{"num_hidden_layers": 12, "hidden_size": 640, "n_experts": 32, "experts_per_token": 2, "d_expert": 256, "d_shared_expert": 0, "hidden_act": "squared_relu", "moe_layers": [0, 1, 2, 3, 4, 5, 6, 7, 8, 9, 10, 11], "router_score": "sigmoid", "normalize_top_k": true, "routed_scale": 1.5, "balance_loss": 0.00255, "balance_bias": false, "router_bias": true, "n_groups": 8, "groups_per_token": 2, "init_std_router": 0.0071, "lr_router": 0.000807, "num_attention_heads": 5, "num_key_value_heads": 1, "head_dim": 128, "vocab_size": 16384, "norm": "rmsnorm", "norm_place": "pre", "norm_eps": 1e-06, "positions": "rope", "rope_theta": 10000.0, "rope_fraction": 1.0, "qk_norm": true, "attn_scale": 0.14, "tie_word_embeddings": false, "parallel_block": false, "extras": ["capped logits"], "init": "normal", "init_std_qkv": 0.0322, "init_std_o": 0.0, "init_std_up": 0.0322, "init_std_down": 0.0, "optimizer": "adam_variant", "learning_rate": 0.000475, "beta1": 0.9, "weight_decay": 0.49, "lr_head": 0.00418, "warmup_steps": 226, "schedule": "cos", "final_lr_fraction": 0.0, "batch_tokens": [65536, 131072, 196608], "max_seq_len": 1024, "doc_mask": true, "train_tokens": 1242000000, "max_steps": 9631, "dataset": "wikipedia_en"}
Below are experts of layer 9 (counted from 0) of a mixture-of-experts language model. Rows are named router (the router's row for the expert), down (a neuron's output weights, with its number) and show model dimensions 384-511. Each number is 128 + 32 x the weight over its row's rms, rounded and kept within 0 to 255.
After each expert's rows: "raises" lists some tokens whose logits its average output raises strongly, later layers aside. This comes from a sample of Wikipedia text that the model never trained on.

# expert 1
router [ 72 166 117 154 165 132 153 156 200  93 100 140  95 131 155  74 100 146 154 119  82 173  85  85 129 134 128 139 179 126  77 165  96 110 142  88 185 147  37 102 132  98  99 149 124 178 146 154 149 218 111 167 133 135 101 155 142 122 130 105 119 149 131  80 132 125 127 156 108 162  85 120  84 117 133  92  96 144  76 145 133 157 141 138 122 133 131 140  95  74  91 174 136 121 131 144  89 167 105 130  97 142 142 171  95 134 137 179 111 101  83 115  95 187 178 111 149 142  98 112  99  81 110  85 131 106 155 152]
down0 [142 147  76 154 118 155 139 134 115 151  62 173 159 160 112 103 127  72  34  98 140 180 170 160 160 172 203 141 143  85 182 152  82  62 130 141  97 126 167 151 121  86  98 145 154  92 111 139 104  66 160 131 115 102 172 111 101 132 136  96 109  67 136 132 130 154 173 154 100 128 155 156 165 163 114 170 155 102 155 109 126 137 105 131 152 121 114 112 103  64 150 166  99 167 106 147  98  62 114 181 106  95 203 112 148 117 134 102 107 162 176 146 122 122 117 144 125 132 109 120 105 175 121 125 123 210 147  79]
raises: "part ", "well ", "far "

# expert 5
router [119 140 105 108 130 135 141 136 171 124  97  68 153 143 150 115 149  80 154 121 127 127 122  87 125 142 137 100 126 107 130 153 144 123 103 131 188 134 118 142 174 128 107 141 151  88 109 182 179 192 111 131 109 118  87 194 134 125 125 115 131  96 130  92  97 102 129  93 125 141  70  94 101 102 172  79 130  72 154 130 175 152 143 135 125  73 145 183 135 116  91 123 123  95  53  73 110 125 109 141 116 124 177 138  97 130 102 161 102 133  99  80 135 154 116 127 133 124 142 116 105  95 114 117 101 125 132 131]
down0 [ 91 115 169 145 156 160 190  90 145 121 152 155 137  99 179 104 111 106 119 174 159  96 109 138  70  78 109 125 126 129 111 111 131 133 142  80 103 122 161 210  99 152 115 145 131 138 141 100 159  64 145 138 119 151  95 119 144 154 164 124  79 190  91 149 114 112 149  97 112 110 103 171 137  87 105 144  93 114 121 135 154  77  89  88 127 159 167 109 126 150 102 145 139  71 164 107 118 167 153 156 157 129 128 169 113 121 103 136 118  86 134 190 113  65 172 110 127  72  66  64  56 184  93  92 113 125  94 159]
raises: "of ", "in ", "on ", "at "

# expert 11
router [ 49 153  98 122 103 142 149 137 205  98 106 146 162  84 175 108 131  67 128 166  89 131 137 111 107 162 124 121 141 139 115 131  96 171 118 113 166 186  74 153 166 141 147 141 120 118  88 148 108 201 134 144 162 139  34 126 155 155 130 133 126 119 163  96 148 123  97 104  78 132 114 115  90  66 170  63 141  32 127 154 168 150 118 156  37 103 119 170 115 131 100 141 159 142  34 170 133 151 106  95 102 140 170 176  88 201 111 138  92 106 118 127 124 171 140  96 121 141 149 112 117  66  75  77 149  95  92 119]
down0 [ 37 157 131 109 101 146  91  85 118 120 138 101 107 130 138  92  85 145 118  99  80 180 136 141 156 145 140 157 108 170 151 121 139 122 144 147 127 158 104 168 185 121 164 122 107 139 135  83 116 123 127 183 142 109 134 130  54 127 190 175 125 157 171 128 170 164 103 117 126 144 108 125 118 151 143 121 146  96 124 122  99 142 138  90 140 118  86 111  80 145 144 128 192  78 138 134 107 149 115  79 110 179 117 167 130 129 135 150 136 130 225 159 123  68 140 190 156 153  93 190 163 153  93 149 106  69 135 117]
raises: ".", ", ", ". ", "-", "/"

# expert 4
router [ 91  87 131 143 129 180 147 167 127 122 119 130 116 125 112 118 157 144 194 116 108 171 113 115 138 115 140 114 168 109 111 167 225 155  90  76 156 127 148 104 144 160 121 105 134 156 123 164 103 135  71  90 117 120  92 141 126 162 115 141 150 134  95 116 106 143 123  83 113 139  80 108  81  95 142  63 163  56  90 146 132 170 112 111  84 116 138  81  91  91 123 156 176  95  12 158 133 183  89 128  86 114 130 185 110 155 163 159 101  93 112 151 139  95 120 124 124 126 156 142 108  33  74  11 118 128 171 157]
down0 [137  98 131 175 116 148 147 146 101 111  77 181  86 123  95 119  93 163 109 155  80 112 138 177 174 108  91 129 156 126 154 134 140 152  96 115 151 193  89 119 132 156 148 119 146 112 124 126 151 118 134  97 160 130 121  89 161 145  86  94  86 145 115 136 105 120 167 119 101 104 123 180 181 150  73  67  90  86 141 161 175  82 103 107  81 141  82  89 105 151 103  93 136 148 119 152 224 127 134 147  84 163 172 169  95 181 155 139 131 107 132 191 154 143 154  62 126 161 129  98 107 140 125 127 127  56 130 154]
raises: "0 ", "0", "4 ", "5 ", "3 ", "6 "

# expert 27
router [ 10 153  65 142 106 135 144 144 140 140 124 122 127 132 173 124 128 118 159  97 130 129 129  65 115 161 174 114 112 146 109 172 150 127 132 138 149 145 105 191 197 122  94 149 155  88 150 179 131 185  85 115 160 108 110 152  92 126 123 165 113 133 137  87  84 116  99  79 111 167 103 116  84  78 143  75  83  79 104 128 110 176 109 161  90 100 100 145 121 122  95 171 138  98 121 140 130 160 130 112 138 156 158 154 109 137 151 159 110  96  81 135 118 131 138  93 141 108 123  89 110  93 121  86 134 133 120 155]
down0 [161  81 129  92 120 138 138 155  99 113 105 163  48 117 196 142 151 146 142 112 162 102 193 178 112 100  96 116  86 125 131  93 116 155  94 141 148 122 132 164 105 105 102 122 167 141 115 167 106 106  80 114 185 157  55 152 154 171 136 101 129  94 115 113 116 125 121 126 143 200 121 172 123 118  58 187 121 117 182 133 128 121 135 143 154  88 123 147 176 127 183 118  83 118 121  98 103  58 194  81  84 154  98 132 129 124 151 124 156  99 119 147 190 142 133  77 105 152 156 143  46  93 181 153 184 108 141 145]
raises: "Species", "census", "Italian "

# expert 29
router [ 51 173  72 112 126 125 162 136 141 130 111  96  97 103 130 140  98 116 143 185 115 155  72 111  99 123 139 159 179 164  93 142 117 131 138 123 128 157  74 115 151 133 137 142 126 139 128 168 128 170 130 143 176 102 112 169 148 113 104 165 120 188 112 104 137 106 115 142  99 136  82 117 109 114 136  91 129  84  96 168 102 154 130 170  79 150  92 169  42 105 110 197 147 127 103 127 144 172 104  73 120 132 152 155 106 181 141 152 122  95  74 116 136 151 161 124 142 168 172 110 104  86 100  82  60 142 100 202]
down0 [ 40 148  98  83 145 151 138 131 154 161 133 135 181 149 187  97 143 119  80 161  80 112 133  97 190 131  71 132 217 100 168 182 118  75 185 139 104 126 134 169 151 138 130 218 157 112 151  51 142 154 170  80 106 179  98 123 121 111 143 124 102 131  97 112  82 145 107 121 113 181 126 100 104 127  88 127 103 126 118 119 122 115 151 150  96 153 126 151 123 123  89  55  86 167 188 110 179 174 123 103 139 133 131 120 125 105 181 173 155  97  84 188 129 171 149 134 137 109 121 193 132 107 133  35 112 143 137 122]
raises: "ful ", "-", "–"

# expert 16
router [118 129 113 160 130 149 141 141 165 129 128  93  43 130 131 162 135 104 147 106 126 154 144 120 157 115 103 145 131 162  70 155 145 147 144 118 158 119 111 138 138 115  97 141  61 138 125 135 151 176 137 148 111 122 132 176 129  80  96 126 105 132 134 116 107  97 152 100 119 188  49 125 138 120 177  91 119  70 147 168 127 134  97 148 128  99 114 124  96 151 115 148 146 116  57 104 123 178 103  85 121 123 149 148  75 160  91 121  97  58  84  88 153 116 108 109  84 128 152 122 137  85  92  60 138 114 126 138]
down0 [111 133 158 111  87 137 121 168  91 101  90  87 178 141  84 177 104 165  96 169  99 155 123 172 200  85 112 112 124 133 151 131 215 132 116  42 109 114  91  97 145 177 149 150 201  79 160 110 139 137  94 121 224  68  86 166  99 123 192 117 115 136 153 119  97 164  40  83 136 135 143  91 107 147 122  67 169 143 141 112 159 141 112 136 103 124 176 101 147  78 139  72  86 132 109 108 127 121  82 100 106 158 118 126 105 110 177 156 131 118 127 133 152 144 172  79 157 150 165  96 156  57 146 124 128 109 119  90]
raises: "ical ", "NFL ", "Football "

# expert 13
router [ 60 131  98 145 132 152 133 159 165 125  76 112 118 162 129 160 134 108 139 156 143 153 125 110 151 155  81 153 136 159 133 147 129 127 100 148 130 104 147 114 139 128 106 121 155 121 125 177 110 157  65 134 139  90  86 140 127 134 103 135 132 144 113  86 126  94 136  54  93 168  79  60  92 132 130 117 160  86 107 138 136 131 139 131  89 112 131 160 116  47 124 152 217 122  56 108 102 158 111 125  96  74 143 166  79 167 102 172 104 101 100  62 122 161 168 129 157 123 104 113  72  93  81  94 132 103 122 167]
down0 [163 163 170  99 187  64 164 161  86 154  80 115 174  81 144 137 138 133 106 166 121 145 120 128  67 148  91 180 151 133  82 147  70 123  92 113 170 132  83  81 138 103 116 163 108 191  97 165 133 107 156  87 156  75 106 141 118 127 116  88  89 159 173 109 150 130 113  86 103 161 115 117 157 116 121  99 190 155 122 186 136 155 127 120 132 164 136 158 114 145 119 182 150 135  79 120 130 121 165 114 142  88 108 126  95 163 102 172 124  99 131  97  66 182  99 107 158 132 146  82  65  81 144  81  97 105  78  97]
raises: "- ", "In ", "| ", "=== ", "The ", "This "

# expert 26
router [ 90 156  89 124  88 176 124 124 223 110 110  90 126 111 203  82 142  69 159 135 109 208 142  93 147 155 121 128 134 147  82 149 139 140  90 117 123 123 115 143 123 116 144 131 152 155 138 173 127 158  78 141 148 137  80 166 124 174 126  92 162 133  95 109 156  79 127  96 101 164  87 111  58 148 126 126  86 117  85 122 157 147 129 152  89 109 122 126 102 112 145 156 136 126  84 121 146 145 128 117 124 105 169 186 133 162 103 126 115 109  80  86 146 162 120  89 128 146 153  97  80 101  34 130  93 157 160  85]
down0 [145 133 151 172 102 139 138  95 110  99 134 100 134 159 153 140  87 105  70 185  85 119 161 122 186 151 145 205 135 123 151 108 167  94  79 174 126  95  91 135 113  99 156 119 160 123 116 125 157 171 158 113 113 113 153 138 139 237 179 104  88 177 142  79 132 118  85 152 124 157 140 158 168 104 177 141 125  99 113 139 123 177  90  78  98  60 145  33 201 137 134 122 145 177 119 116 109  72 154 139 164 119  94  95 112 210 100  87 164 158 122 125 121  94 115  82 107 120  86  98 107 124 127 165 162 148  75 130]
raises: "the ", "a ", "it ", "as "